Weights of a small mixture-of-experts language model, trained from scratch on English Wikipedia.
Training: a variant of Muon for the experts, 368M tokens, 2805 steps.
Below are experts of layer 3 (counted from 0) of a mixture-of-experts language model. Rows are named router (the router's row for the expert), gate (a neuron's input weights, with its number), up (a neuron's input weights, with its number) and show model dimensions 64-127. Each number is 128 + 32 x the weight over its row's rms, rounded and kept within 0 to 255. Numbers have three digits each.
Before each expert's rows: a language model's description of what the expert responds to. This comes from a sample of Wikipedia text that the model never trained on.

# expert 30
Description: Math and chemistry symbols
router:164071121095148149111070071148148095148128120076154092132072146144129120130195170142103090123082190138114149060151152136100120195169134136102146075190134102141096117166130157136134127111109099
gate0:088141124092142129125124099131117137093093144109124097123134141084083142143173129159146141150081094151186163130159124140108121157125073121138156148125162145114118148126066135126143105114166205
up0:133231119154113110130143126081152121112127092136132137142203149098143125106091211155126108142137116162055161114119148114116145196125141126095134175136104195176098149122138141140140104150145139
gate1:130127166076080170103063085132089090080128144209136097134131165122173125150144163137114108124141142125124090120152171120123137099135098108072067043109173142156121113122175142146143146114157142
up1:097104101135080112109122107103113095144126141111079130163152138109123117128140156121107113073111140191157174116131092108157115137103108144152105120127063110128166138160178127119105169122161094
gate2:153112119139124158132087129137109136141103181141199139139105116143130135209169106168105137128125142095103193123164158108110145133144118133101139148144100087055100138056089149114128126135145099
up2:120144105145117154092096129062136068151115104174099158156175157110051137170101134070116136138097112102148151125120135146135150069091126080182132073127153130145134109149118132081152088141087149
gate3:168186181143183128170128148122083105073123098087082181105137155148115129135166142066157135162154167113125103139129121190161106119176159129114198140121165076123137140089123176086134116169107127
up3:136137131108132081168164160160092100143080118086128098110140138086153143108147170112164195101118123133176145119117056099203117090109090090094113177095117051119099058147177118111137118169131095
gate4:098092155165100169179164093162129160124131119122086155115171110148076111116158083148143130154145100154122141136096068190129095093108125087163159044142123108084119137086148133134092106072136076
up4:129134172164112127091188127099134124120174110108073156153123183108172149115110126155195117145114131113106097047169088157116066092167093100130178137086084077169114137110128166038112103150123143
gate5:114141176178103115085085119151087092099101132116093196084127107093097148131185128129131122128146111205069128106127199141150066178158099109130126155135103057066105079064067110088079169123113092
up5:103090131173148126153117101104112169077127137130147137086092142099117168115181127155118087148087158129124081103084118056103092158136082134155109124117141101083144191151126126081131143188109140
gate6:149113129073111175134109093188115137077113176122130180208074117141157119102162064099120129178149102141184127088110158167132141132192085127105077128087187102146164132139093126125154114119138072
up6:141072117101123179120131145186108157140153156142126160131116130112049123105172143062131079108192159178128091104123172124128113162120154111091102140101116100100117129162149113133129140169107105
gate7:105119132112125160100085091112119108146170099193108128149098144092145145172099112078210124124148132166067093128119099182083181158126127146124180098098126130120163115134182090176132159107107115
up7:171090106142175110107109093115137100153098152135134070139107109105189148082195131172104093128068143202159196097131129114095119181158071175170168104156105122165075112138164105132135181119095183
gate8:132079146071140125149110115119177141137127129180150127123140019195093140147167126115153094165142147124132108097104131198080076085151132029120116043173108093123127110056124166099139114095131067
up8:102191130094121124162158118071132101201136147090112153139103151081188144135121142101194183097133154178087150114146165144163165128169148135159157096117049130110125135145122112159133089061095105
gate9:150096121071142147138127135118122125136079154105134091191076165105168150127103203092073103137082161162139124125092124135139123139128134126153066128184109124090095113129112146147164093151122123
up9:140075125022179117135105115190107197109106099146105151124120167123146116119065171114168134143130164136138143131103159142100076146130135078145151104160096170148128103126144103152123172104131127
gate10:107137112066076143131115108110137119074044107127142081141090105109076092152102124080096081106109107105163146116158192115120120095165127098052151133118212110151050147127097132095111157115152147
up10:159108114179121115136130114106156116196165173183144161145143111103140142140132123129153181160132131138095123070159112107134124106134146100099116109148115111136125120117111112087119053079084163
gate11:154153150133095082143107135097071171045103140088182119135126091013136132130145130146124114148104104118167152108096150154119161146068142115149106193151104114142115160107098103110117178093138135
up11:054087131170152114129177128076151131127174153141113088175109107150133105125106142090144129073153149135085076127107127177123155200098122105132114146072075128134104050130062089175115131173080120
gate12:128088137124168187102088093086113094092113120129178130155100148133160096144113121131123105136125091127133115119148081137151132100153121142106125147100126123110112131116164153131121166154106149
up12:107129151124102074122208127186127140158143144097144119103123130079135134078124099139076102094108160158089129142175107100144093138196131112118167146151147077132166100108138167154101162090097151
gate13:107075118139114120133164093141146138120118175144097135131217149076112188119125113152151123141194084142151142115131121127108192129076126109154146084099155126130078165162155166146157114120146166
up13:081148167153068147105087119102089167121081108104128178054091173164103131156145166136118107169153062066121130092121105139125127099130120165151213118170165090078130116147124145141144118113143092
gate14:120187126154149109112145101092126146141151130115153171090085163218165116087104150137173134103108109135143149103112149128150144120081164180120162124083136155141113117095156105120110133121113180
up14:075147067078213121074117127111113096124128160103134156140132134144129116142168081188079115153125114113160181067112216121148138134134092168095153149103158102132140122143125130102121199144099159
gate15:160118108200101072116071073166128104082154142081099054186118144064081115202072102173115139152113153127160105159103155086162140167181120162184138137090140165134130151171096101132127133122122177
up15:171176132185141110084175125190152117149123131139084123171095106118145133138175111114104132126049054154143103130134153114142143213104146133086117115208140137108144192165130106166213122154129099

# expert 5
Description: Table row ends, numerals
router:182144172154112129113175066125160153140128083137162181140136120171129110110175132099061129166112150105179111101089152138137128104179116124064101163094166175175124108125140122151130099125181092
gate0:096055149126173119164132153068086142115141107124113175128139090114163183133128194147133152149183146182123141081058130154089117151146144107119116142120100131136091112117180112136145130100151139
up0:120117117220155140176091140161147095156154143074152152144151071112144118132136080159108144154107144144090157152211095094116128095124157103103099150188150152140135155145177121150147165132134083
gate1:103118144142104149063109124145165092146136146124141190122108136114177236113155166164145145135133101115127124141125168108102157147136095082140119132094150165166123143107104177134109128125112136
up1:101178164117122184118108153124136123146108127065123097098148124151108111113122146152147105162178145164165195139156118107077129102113128074101093096122062070076173145099113096125142138126134162
gate2:137171072171108130120161106138055101104176162086094135120203098160165201136088089088147173122121144191147154112158167134096116190089100127157118059121106097161104129065134180135111108113168102
up2:075122154171076144130126142111160128176090156169149108083087154104136125165096164099106157085098113140136186141127095130088094130091131097092104135071121136131149131132108153113156059108161109
gate3:148179164181131160109139162180155222142174192165178137168130128105173166118153101206135179122073105137124104131122085167136125124101107145181141128137112123112089107086121131118127139099092127
up3:165088080130191157143120145106113150118086133177141114151144198160089167096160156099158160162131137139135133144118141175112142141131069090066100114090100139177101113172074122107146129164105035
gate4:155091151130162068120143137149145132092073076118137135151127175091123166170081093171112111106139115163176092144109174118122119161141138106215122109185164138152089114144084188125101115101128154
up4:131115142088133169088111199111167138141083170057107110121123150186148109167142096132164115071114192148113133162066151141159145097142142140147144095128155164134105112126092173147116111108097116
gate5:089168122180106155113170116098139154143107144113139163171078197136139142062147107111164170108085125067137105172124162145159124125143078123161069097120129092079158111094067107156099076122146131
up5:162140081113129093127127115105119110183101132119126185155096111100137146161093085167121136133127128186114153111123087177115095167077096067162140096149110135089090096135175114188162189107091127
gate6:129156179106136155114099136087101149068117140109156119118160163143161095087133052108146078161136160160087074113140122115119074086087128186095115210126115129131101160141139088162080057099194104
up6:125147132128161159136165159091126142143134129106122157153125149056180119115119146074156133109128076132103134147089117144125144109042168124099125205112075147123102142109165066178152160124146132
gate7:147150183114097122137225123171111112092061168138080123084204128138168183083149134155114148132147158177129150115133160135130134161139096136117176151070135154121114069082195079120117118132114139
up7:093140154149043176136183152107145131142101148106058045074142128140035093107161166159149117157147147136140186171074091150156102068167149146160133158096092134101122146118106116164127095115177148
gate8:135108114153131169136131122128167093147144114164135161153136123123146125150200105095102151148148154061104121159148115118139171121162143118104110153174130149094152117175114092118137141161123098
up8:099072116157131114129121160155125110160144104123145081133112079140144092139106151124111176177112150088125135153152072112111152063143121104130103135125140156110106135101163116135163137189149127
gate9:128128115111158106127095151103141081142093135092133129131185131104147166105153051141120102139162111173140170152193102155140151106123114089138147112117178158120124106147166161159141074139113116
up9:145150103107213105088091144101170111099124100109058108079080127136075132055096054108109090125148173106120105124140160124162100084155095143117133088154119125117142087114133103146075130120130108
gate10:192075224149153117140137097171116166085180152124147089131132144153169137067149141163145153149116121079122087165091140138030080071145140117097112114078127070070161117145122144164126078172104098
up10:156112106179108095110113166146113124171146107086170068168101146176146107146090117170091137133182093135156140074095111080137053203194151064114128099176091134081070144080145076119124168197162146
gate11:131136151134145155102122119181131137151097110116088107075125154144189098106183144111139092106161110125128159153134140139097173130126078135101149086107155152142137155091112143131189106133133105
up11:142121121141173147141112147112134166109164088122148096105184108100118073115094088147158155124111191112105142126132059126096138148122134093167131123139075140130096112133154120173092115174148125
gate12:098111141163076079126143154111106120137130196124140113148131126081154176100088080099099104133166082079117163145118119110135092088104174121165142159133127159126108129119151190144099124144125120
up12:133148113130139175152100117116127082105158134169112135087110083153092153156126123122110185112177137133102093081107120156165115119130110131135129074102194175157096053098136109121125147148206100
gate13:107127160116128181081131127147106126061127116109143157129126127138161127068166105179109166146133157088116156108064128125110094164154131119111163211161100088073138156143082160115170164145163125
up13:100086173110152141106128130163136192038129169121115174145130146118109136187110122107178140155146052132215173123154147120139144165121078147119103167126132114081126177147149165132096177114140184
gate14:156157166167045080147174170156159089075110129111145104120150105114206118083133141064152120126115147137144171127115083104128134174142173114165067130145146166128126149117153082145128139121095063
up14:123121079153124074114166126113141133147111100124139106139123149111170160091156161171131179107098159164169152114100103137072107149151111164084163065050117126121108103133103153184102162140141076
gate15:187181090079165109101080167153132069167165143160164082128115124118092106167191153113100160166142165122176151120133064074158133071142110158075099112100159070095154158153143140153060100163161113
up15:174155135100086130139166153174139170095174148159125154112075081116109115158163148156118173092150074142145133136128095115162060099140143106103052107110138121174128112090157116164118166144137117

# expert 42
Description: Name endings
router:142066100114149122152144151080119114139116166111185129144099139076049121103163137171151071131118176045132177080138153090144149173125145096059060109157107149121130132110132126109149133172138196
gate0:074063091074125079127114145083118116136072179113164107132169149132135171145107157137117153101057151078162170152109110150120154083145150104159079208073136131150117136112130115145162125135155116
up0:150124109119151114126174134151130111044148137095125158130154151090145081144105077162150109118138159071137101119123133137150173166102185146112111148155111119114090130122103113161132132144162183
gate1:081120189095063102168156136130115115074099111176108170164089136128182123068134143151173143114157125174136047124151110159077169113147161111149181128087151181118094123147137126121141157109135159
up1:041090136123089185115134103148131119113069117168124111130158072145077122142091107189140095169097111139148140109156126124148117180132128099107106121156094123111122080156198106120083058149137147
gate2:140148132135096141134178100167131176128146115140122181118067153128069099067163139184119096083134163088120092132151127170129094168137128139170120103150116165089139147096111108101093076160142171
up2:180119114162142075132112127128185145129142130121071168064083135125148095105122112188120145087107129084180150095102126126153091165186156171088165149114124157175153094151093168101129116167211133
gate3:169129140085084136124120125145132107176111111080148054103103118074106162154094092101102126214096142103147141105145184152123194148113067092132114144127096147120063116032098085168105149129169157
up3:163094090178132155145123129108077107132126123106143145113077134050163133144173093145113098169143138100075161073128179159094183109144102121123097147130112183134106145162132135097113176102114152
gate4:125133146102114179171164163093117145106103138084156066129126186107127146144066101157173151095107143144137191159109096120077100126123128058131122131149086127145128160091174103102102135145162138
up4:108094123156208102131147152182102106113136183134113144139144096139155152116133117085063143110096175162180145166126113120121135106190148098096124139149096062153150156109089109121134125103091132
gate5:150114080131142125122129126146118137174148144120178132158096135159119119049094144120157132138105128146158156153105162065148118096105155138111094047119116132139161131129112087110107138148123117
up5:150087151147170063160182175144136109085146160149097135179177103150144104111205102176117114141101180184128125144131155137105112134106161137077125138114159137148169116151089123204123187116100112
gate6:155141130145123143151099096097125147061132101140106172119152118142170106098029129065118083139157126109198126154089143094121132137098152126126112136142182162113125100042178099098094208176153186
up6:075080166043112158151108129137105138108114106100090086084125126160095129107121167163142130123148149116143095116130154103180148084172107130120071121123145130128105159171142178073142151130082104
gate7:101093166147192122105066048162057097112084142157145120109122143132147058145127088087089122100152100094134114109154178112137124163156087154109119087101144111177144049157172131139130131132088168
up7:133103146142209147110106091156123139162065177138161142151152142135139148100167138217129139081060162078096115136080100082146084126127161083158123126136145144097115113137137103126094165139108136
gate8:126129093164120134114096158124126118112122125193134158169134120137135160105155133120160110123098157102162140107082172139117137092128121149140136131209108174111138138116143085154130133113138147
up8:095100035141163137157116146137123185131131135141158162165161044063111111151160161194148147086077159168185181133137105116157117193093126118185114099155197093143134102142163147125094158108113117
gate9:124211191110112107137083129114113061090059142026194108232132157114169113127137072115114113158135113147110193159095138071129148136115151133110194126145078094140122104126092117150118191123101114
up9:128121066130078148080188101116121129201108152099117151086185089068111113162113118115159134114092154144083129129166135160066121122134137064108160170103131158086117115125109123109168125110168132
gate10:194143146114100136131129136163115111112127148106149099091192105111172105098103147156126126135096164155049103094165179178151124117146145197101105215071087136146092117098128127191129096101132113
up10:138194146137133127160111134139105127159037138115107158058191103060143120078136107151186137133142097167078133120121151079161140112116106139078124125162123187108066148185098143078153124101169067
gate11:124140141078113068056172111046122149121122166102078169073107100056090178115139097131141077105143115129131107119147159182120116142102121154122122095082073173163136095085152104102143116148173126
up11:154147092107157121103132139116125166100116105095123152157124084120127103123149138098031123113153097177044141098152127135178108165137121105090185174157112112112129089145101135119126149129084202
gate12:113090185201101150129128087163147158121221156114156134129128118041086196153139099133156110163018094162116120147114130166160176102158149111159081161159075121117137128131201117140183140142084162
up12:149111077127174123155084144084145126171106122082176097168101143147173138159161179136089192189128147134057119135133124114153099094203129095201132096120074166137094130125155103130119082165133169
gate13:207135090195137150089131144152133147128133135117128091178138111093075160138095069172136150130082147124196166165159130146074159127131133133196135144165116141129148146080102145130093138096114130
up13:175123152089081060138136130108181147049205140169137144148099130126160174102164140140173181128098110170124144120161126100090159064157056091116171116076117120139139132080075106169091033099141138
gate14:103180131135162108151062107103119151119121097105131165063173156100129134118144156176178077144085135147087149169106148093113124187112161075159153126093090155159133155130115120150107113091115134
up14:095123138170146162115152162142180107160164136137126091090135079142158096114142132153158093080130158105108171164157079142159082188087163121152099139165112137146194111099095105102139127138129135
gate15:111122172104124190168156115092134061111115081153149097145139095075084149191130069126160132144089140105150106136141109192165091119099155078142147163125090168155120146122150113043126122181151120
up15:118137183091091110124161138146104127095136115140118145071165131146193169200103070199095171124135126169152110141111120154137107174100101076184132133104175147130104125113148116175084146158137106

# expert 7
Description: Capital letter fragments
router:128133081110194110146115067094166187104123132109073172109127098118145090136174136143148184145115125122149146090166143133138082176141095143154130125157182151122106081130117135136139117154093145
gate0:146090148088098126114106122142107145098099095101112161143146201091135127151139113161142139122126094158158157118113093125141131099157111106129183045075073167092112099123135087115122149177092122
up0:157100143187176200104138141138089129090091131193106163131106097137094127151109089123098168132121128128120147133133111149096119139120153127165123095146141088134078124174076114133127172083150121
gate1:121083148175105116162158132135122176138152157121136114124145118060177135133172143169236101098085177172081152122125130117200110126125166109171108088164105151126150133136092133131109180143091109
up1:091137118109159087129170107100132097160161157163113093096156132127074153163162109133173110103174217092124073163134064080111106103092132098129119096089091113096167114130155133160072090130110165
gate2:119098188139086105165154078098075112120155151103133152151188114131131159113099134081141163104133072130131107101162131170148176144117137100128072182082137120101113127128136166129163079166104106
up2:093088052150156081151117159103156182112103181169161099103126092190088097139188143153133167111128162149092126166166104115089128103119160188112098173072137154133085120103128117107120100134132165
gate3:176116160109133140130116157105126141136093063159148103133084136180118134120155165120169144184151122134153114115129127129124113152149094101148125130057156149119127113152170136144143167116143084
up3:152142063163106111114089110158147173088118146104124087141116127081096146142097123151146161117129157115139116164142116160119124139098119070171175153127171149172064131129151189103118150079110194
gate4:114112120107099130120098153173115111073098164195104090141091114205165161121119141135139146117171167139125065114096140149122076172120085133189106119141101131106125126163067086163126085145125122
up4:129119129108077060107103136129136099103138075106056091161175131154133148085118182105100120080074123105119110080079112177090091129165184064122180162125117154123098085138115104169143135148163136
gate5:210086148119171131148104136208138104104074109098177175078099124086103122088175125127111171158152115141145100161127117118144163123136143128130119133110069139146131074075128102119111120121155178
up5:042114172136138108086138103117143098122109118157123163162170112134140116137146077112127101120123110139190126094117120138160094130125104152127123111122161153117163110179129188102142127118106165
gate6:118159088131136063092122123121109131122145099135102114108104105106100098094082148107110138072168103095117092109068146121135134150181125139158137065085123123125111073098101109112078097147083111
up6:134137150140126188192117085130127110122138055107126147128051143121183119103080187182116156088107116113138123137086092074074093128137141174163083141157141133112138074080161082111177148075085118
gate7:152125092109117097113139099109193129086126129153079138179076089102167160123079107103105134099116097159103101135101138058126097146123088107208155098054150178137129146072130194098067118115132109
up7:147155154138122151100095128144096148156132121157151076164141171147076133115080135092141099114086187140159139161083131095118170052060103196161126145120126148112145164123083113071147105124097104
gate8:149150180157103031141130103117132149142079160125197141089146069036134163121086111108164171166172160167165114124135151203133108113134131102065101153129084159160158135156141143107176167066170107
up8:055123160159179171144140086159077132143128130103133135096133205145182074105138147106136089159156160125091166073108141133165106092101118131102132071074149145113183072158121127152180096119104142
gate9:082090169152134185112151049182118086140075193130176069153144102097113174149126083150189097161149143143060171112173139125147133116136125105116164127076080096147111141100114115073083184101114105
up9:130124138123191126101127123111120143106128140158178088110180091177184145106147065173138168162077165112120075122156139152046159072083078126099097136134126137131140129104082128147077163197137136
gate10:097116096103124137094093108067100109101149146162068146170106137124137172096139161091104157137131098181098166181099216152149102161190097085137137112121123152112146157139147150168138127141123097
up10:128141090164082154187166159120149135096095126131124128118164131118185092080111129138147134115143142148049067166141128130189116093139130167136149100154116192141110134093146118177198158139086129
gate11:066147144116165176113100116099109123156145149041158137106134098105220171139128137142195094105149156141161112142127168118156096130164150036130120128117130133117167124156131177079091122040113175
up11:131158128057146100122122093144163162102143156133098096089172150151151110139110072129151149170148145146107075111161165157110160190134141232169124117082169098149145086136099118129115172171159088
gate12:091081057140107113121185123155097129128099165153148144107146109125133131075149119078138115136116159105156160111129175101117133122183149185140122125124095104140119080124079118113093159124098105
up12:131123110181160079099157142192170139116089123136080054128059111156117182146069107088174136070107136099121114124114114135109178067101177135128138121128076109152065122167147103158057074089082168
gate13:082144138145097163100098098140084111098134073165154132155090153114112099169099068117191190129093080176144060132078111148142141081105141137123183135086176177149130116086108087157202157089200112
up13:114119167090168125110140117142131115129104109113177112154190113095168090141096159110146071144096143064130085143133125126193175145111152136155089142110153111165143085151171114157131163114138184
gate14:120121127165136126119108073115083141142100141098125121122146143035180143049106130207153174166151154207077116104113107169191109136151139189102144130148141098149115152121104133107152211131139161
up14:143136161103109160107120123152110122132188132108080125109067103096057101106113110154143145131121119159175127115092153100100125152188128146173133127080129108079138185125109165141154122056100096
gate15:125122120196100137122111129079142083113111150097152045099082163065103134143112103095158150136122142142135146116114140167137122165134086150121142102133094130118127170128151159140073153139166137
up15:110172083138116144059148129123157106151104153174139111172099115104126163123078163106215095162105082139153087120086180104154110167147097136115114069080089075160136133101083186132090108106194135

# expert 47
Description: Census and percentage statistics
router:092176117130087141147145117201087108107165110067172196167100169137129097098147140084129109127114093127094113156088113087090125086161179142062146152124138136145137155156142158173094131158139162
gate0:152132093190174131112171151145100185114132125091110119149155100126080090107062157137164102113146130162163121138115099143143113145217128179178178137118082103134121140113144123127121060107123131
up0:127121089087153098129187191120150111055123134093052147161087091127118100133147133143131126081126117142126146133090180130125134087142150113163146089137114123132160106151171141111124109173064182
gate1:110115114089136123111171140103148107131000135187095099154158142148127195112121145144131090167076083106120158112127113166205127103102112136098110126145148141135160083115148124155142176101140112
up1:175113088119125058158096150182133138161146121157140120163144129188090117124178152157138136129102122128097099158134161092093101093134188100159156158121097097102118134113100150172089101172172079
gate2:167152114115087156132130135205136124169099070092128171109090135129175104060096119087099164157127106150132156151097118151137096098131129152145112167097114174129149115116133136167110150102152091
up2:104082146122121129106139121105124149139100084132051145125178121126160124124090149154115135134136178211128143137149122176104161119142116142130102122092091133098057119132069073151173131022123146
gate3:136172169146138158116127132151120142123110085137178150150129161081119145093130143073120145127130167109126120093077191075134091142101121147095137163114141131098135163142115094142174111155110128
up3:198091130164126217137125158101175213162176186139174101069135116131123126139115138088155154153176143109074164171110103185169090159122142144099149125127129157132142116127144139114084208126112133
gate4:151155180140146157132170168091103126138129083096169114115154183136178109078143200170104105130108160176077159104099130117133219109098111159125141165117167118098125097125182129217148139127048161
up4:108160095148118190117106064079154138112142141143099073137170078147127151063156172130095082119151125115126123074120162108161175128193096114135121131203129055139106140117135116122104140135136147
gate5:139125095169153092147117156119087166125114128101196128138147102146159162151135116084105163118140113101145152063118113148104083133096116198089124168170172136130093143120113161139128112135124044
up5:157038136173146157101153102164143155114097114138116113100125097171101153092150071150130093125101144083124093110139106061058132136084136113106173151094158121137136119149114130132129080096159166
gate6:223197137136118173121130113188155147125116147164114132110123133108119147055166159116094145130134118157143213102119147136117092088075139042156169142107104156106072116131106131177182172126142051
up6:149155160064148171135163129237120109093165090131157115167116091120127180130197134135117090176176108093168104094112115109144117104138129093127111174143140077126149083140136142115140180123155090
gate7:091123137193103144146072120132150161127094133154136118094093162109112118113135074077119113165155124085105142135128145082127171139147125157161148192108080086095152125096126120079061165108127173
up7:068119108133185156146106079115125150101123117123134135076083072173125085113111144162098134146134159162125102101091082117069099126149130198169155166144105129178096146184138136130082115148148085
gate8:165148103148122098100164101125140109070133158192048104086132088097082108103135095206081145136094125188113135100143112128068129180138111131133174127161080121112131138116127101157132048107103160
up8:164149185169135145083057136108149125133147136119175119067212127060099106170139054084135151158126141130148091109167164096133147082210125099059123150117127140107130091138161154120088204140155117
gate9:062135123097128133090123173149106095092105100105116124123161165156124135133112106051180075150205096134065116118163158140161068156129106156126219093145110088136147192130159152152129124125164121
up9:121128075125145172152113070153113175129169155106155128161105102134081092103156104196101110118116115148118131080098141113153126151102096161081180171098124136081162125167107135123128163129118105
gate10:119159072157201107115153138173147092090092153109127152153100188168150130124119088168138136070177168112141066164156146153129109146103134159131106126124102130114097135147088185142103144149114109
up10:100125098097171129159056143164137098115157124101156074136151099141141190173165123121118115117104092115161099117124124134126114114182124112167097117136076109144162097134158126140163142131095110
gate11:124192146136167186135098116169145136090109159165104140150087162146119167146104177160204136064116110186111214111114159167085127137070178177134097153087125183149080174087103135129128186125115137
up11:110131068162104128149123163124106147065159102091163148079114100078118133106181188082090148109145119099110135152076175166124105106098119124113133141148107121134098067137161083137150177131120140
gate12:121114141146132200130127158142088147108129211079103109097137118095114108072086123150130132127104085154130103164147131097115083184135156126130159089151153154078126154137118104144070160092126102
up12:155124119142135148120126144155103202153131126119112104099120136153108117143103139197127170189122164132123121124135181121094093170127094151083123128107158139152135142132186147177062113154071177
gate13:180134200115168123127070149113120151110104111171128167074142140125121136132050164098132108146147115181130134103155121054119125112066137145142118120111080155192134166178075127128127222161067179
up13:126134178054077115133148165157086109117168112182107113114130071110117125186171088126119157109158134073119141176177133132131126160150081121134173184179133115158145133091133117107147140150151171
gate14:086110146078108114140118141154099177113109140088157122125124142131117111096175166077126119097141106155120103115070113119101071160146182089150145109160138121121164125122098150141090115129153126
up14:066129068115130028091139137135150134147170127133103154096151130115171144158045126124123097101097097145069109116143080112146077148192089110122152078145112142123120146187153146143165108165099138
gate15:146180143139070185135125120116158152180134139123093127094171097149138172162162155138090168130132114140069144126174098215156146119164106119108134215117151116078078211109124196153107143130111059
up15:188131151145127066085109090112124174137100140158186116090130119149085079146138170149135146166098178095170133124110151065123088160102142128197178111180083153093170055157158131136148076098109121

# expert 20
Description: Name endings, months
router:097103152097146092091135093059132137143104156151180134120210165132068141111138148157190103144167106085103176095076147097151103150054107146111095078166138104108143145118151159182112135123115147
gate0:155079163106109132091111122114123105146076105104065112199133125111112151161132156073115127093186165068132163145125161186153099173056138151162156132171084153127128185159089121191147133150107152
up0:199170110117112124171112118095138161141077172185129172092150068038132121163193114153053111100145119123147187140140131134102187108149155124111121149113133189133123122104139111084119120120154131
gate1:091102131112117200094117143207062096122135096139126166053090165150093109146174042161125197107100100130118134137146117127118157089133118104071098190100094194090154141163089139128129180158099098
up1:084090164168123110127148138168111134214104139140122117112106139132124164143083096080149075119160122144125121161158106147109142139147122141151091149084129147087112146116115124132152077133165092
gate2:121101149106128094142147080071154084138123124065193168115107154090121125132125099108110086071155132135124118163142059172118116114169122101108119116184146145101113125147154160103180081164132203
up2:090095163104159122093147102076144103105185199079132130067119111134110163124164124120179134147199108164053119138184113135109073171131093146176143063102144103133134125086066143132108168086134193
gate3:099165103176139111119137089156080157116103156143105173157199151097091119098139121136185150128157149135041159140180114141087118113173140099135111061114113182109118153117168130145124101080129178
up3:033154090106121187164161114101149127216166156171181105151098135152162122132103157136166102139129115143101132107161134094147118157152138210133064072137122131173136132099113181112122115191138149
gate4:099110114030126171116222116126143124105134133104155138122137163086181121139141201099106132135134148192114108143103109166168141109122161104119151199119097104113141140080160084162185155097117118
up4:086143124119153114106167143085146143186084140105115110092175064073044156163114093172102121130133098117146120135169105065139120126143075052175117124122100121144129133095079142143132070136149116
gate5:119135102102172156140160095137138126147118125095193152153128158115168109064115178195132119109115095137120152108125131174147185164155146198073167135125104138109099129086150126079122143070120135
up5:119149169111122152115135191149142150143136078112111142116176077095136151174080158165146105116154144141098112179137177164186097126154169102169121122131116128182119120072138080109147181129164188
gate6:077119140118124164172157114120133150073123151226153188183129125148150187118138083130174193122169140133153141122138194192112120148112122150122134102113131093148124138065125160133101174162159165
up6:168167105092095114118127166122176200140064044187178167106107128160096126148158123113160107150131098180113177103173108140146123126128194136053112189150128108150132152173127104123090199088109109
gate7:121118111080086145127096088101148109126167131079077158147131154095121105085144162163155117100148107187106083094113161138132116127155160105146130148067130112147140144089143129162132089083122114
up7:181131108132145167098124123150107074134125113060121097181086140130095086084137120073133104121073130152046161145121119201148090108120065136146114140088123146143156158110142105122175158123177131
gate8:094089104074092095108114138085127147139131125121128115132114132165120166143117089151095126082189103149170126100130091139144152085160118123091116088104121127109146082141180110135155072133124116
up8:116107174106142097105117086147084064087132160107111183116117087134147155173111142085112108152099136119124129147105101159174131162139104103108124171131097096116143161155178076119126134171098126
gate9:112094155061160141144091082069125104154130105119155132155130169150096131159072116196114140125133095100162118148202089136126119169136114124109134120128201130148152190141162073140136095149149156
up9:155165097152067130085136143190153152075183127089132127152144160094136151125115136080059094116141073140176154128124126109119056161122077128071106187179146150149096134123071150106123164058144154
gate10:118132160101120086156126137164123152129077116103141156132093115191149172118132146135140153102152105152182186119112124141158122142119127194167094036147185124122093089130115111187135130090107111
up10:156126169155117108129091104075124060125089133128154097093204151118123192132099125104143144149145146122166133107093191106150176122112099114130136140135118082151133152094130092135156097161113163
gate11:164140118164154061129134101172121182093142143174153140151107076115126069074172126123091104177075110107156050120105150117102130209108130050099121119114083148087168087149114089137109211178126162
up11:097113124087069127067106125147122071186094149125146109131154098115107140185102101139132151114152196086139093099134071092140147088071127166086140146093084106150118128127085127154087067127199108
gate12:096061208110109142081172135115083093145080127150086061156150179114136100127129153181149100120129126141114102105124119145114151084103151134186161127147166088135127131118078175121081083153100094
up12:103160091146121161132138114106131167053174103081129144140066065105107136145092139126121091153078156149152112078081130175155131116095194090144135155104101113131138201119141080127151157152130189
gate13:114117104133132125124135123095146096125103096108125094127116093035084089168113117114076175065124133088143168148104119143107139154140114112152096086162112111094091174126142118171129143062065141
up13:128082150141133068118155164185141133156146101170109043212155141133160103189096103129105116135102170118153126149118180172153116155152062117145112133133147096100141112094174090149101091136135129
gate14:124112123093134125150155149062149076138131168117102056161157178109113145133098192110180153116176059096086177164122110114126066122155136182087088138081142164123064161133160098126152096124129120
up14:158136159123118147147113195108153096234081117103117083143177113106118081137104119143133096153115160131068079095141078142125162106078083086151155185055146155127118143114094100143171108088075081
gate15:100120120144144151108181163149087116114196140108157107054076098095104125060151211161116119108164146156136165107194126143106142111125107135150115108101110102118112152169100169108124133113173094
up15:122145115086108124152139144070150172176133113118148196135133113139113150071135099135113099109130060139095114140121125147106157154083122216172129137136126133115136151106060115127107152119119113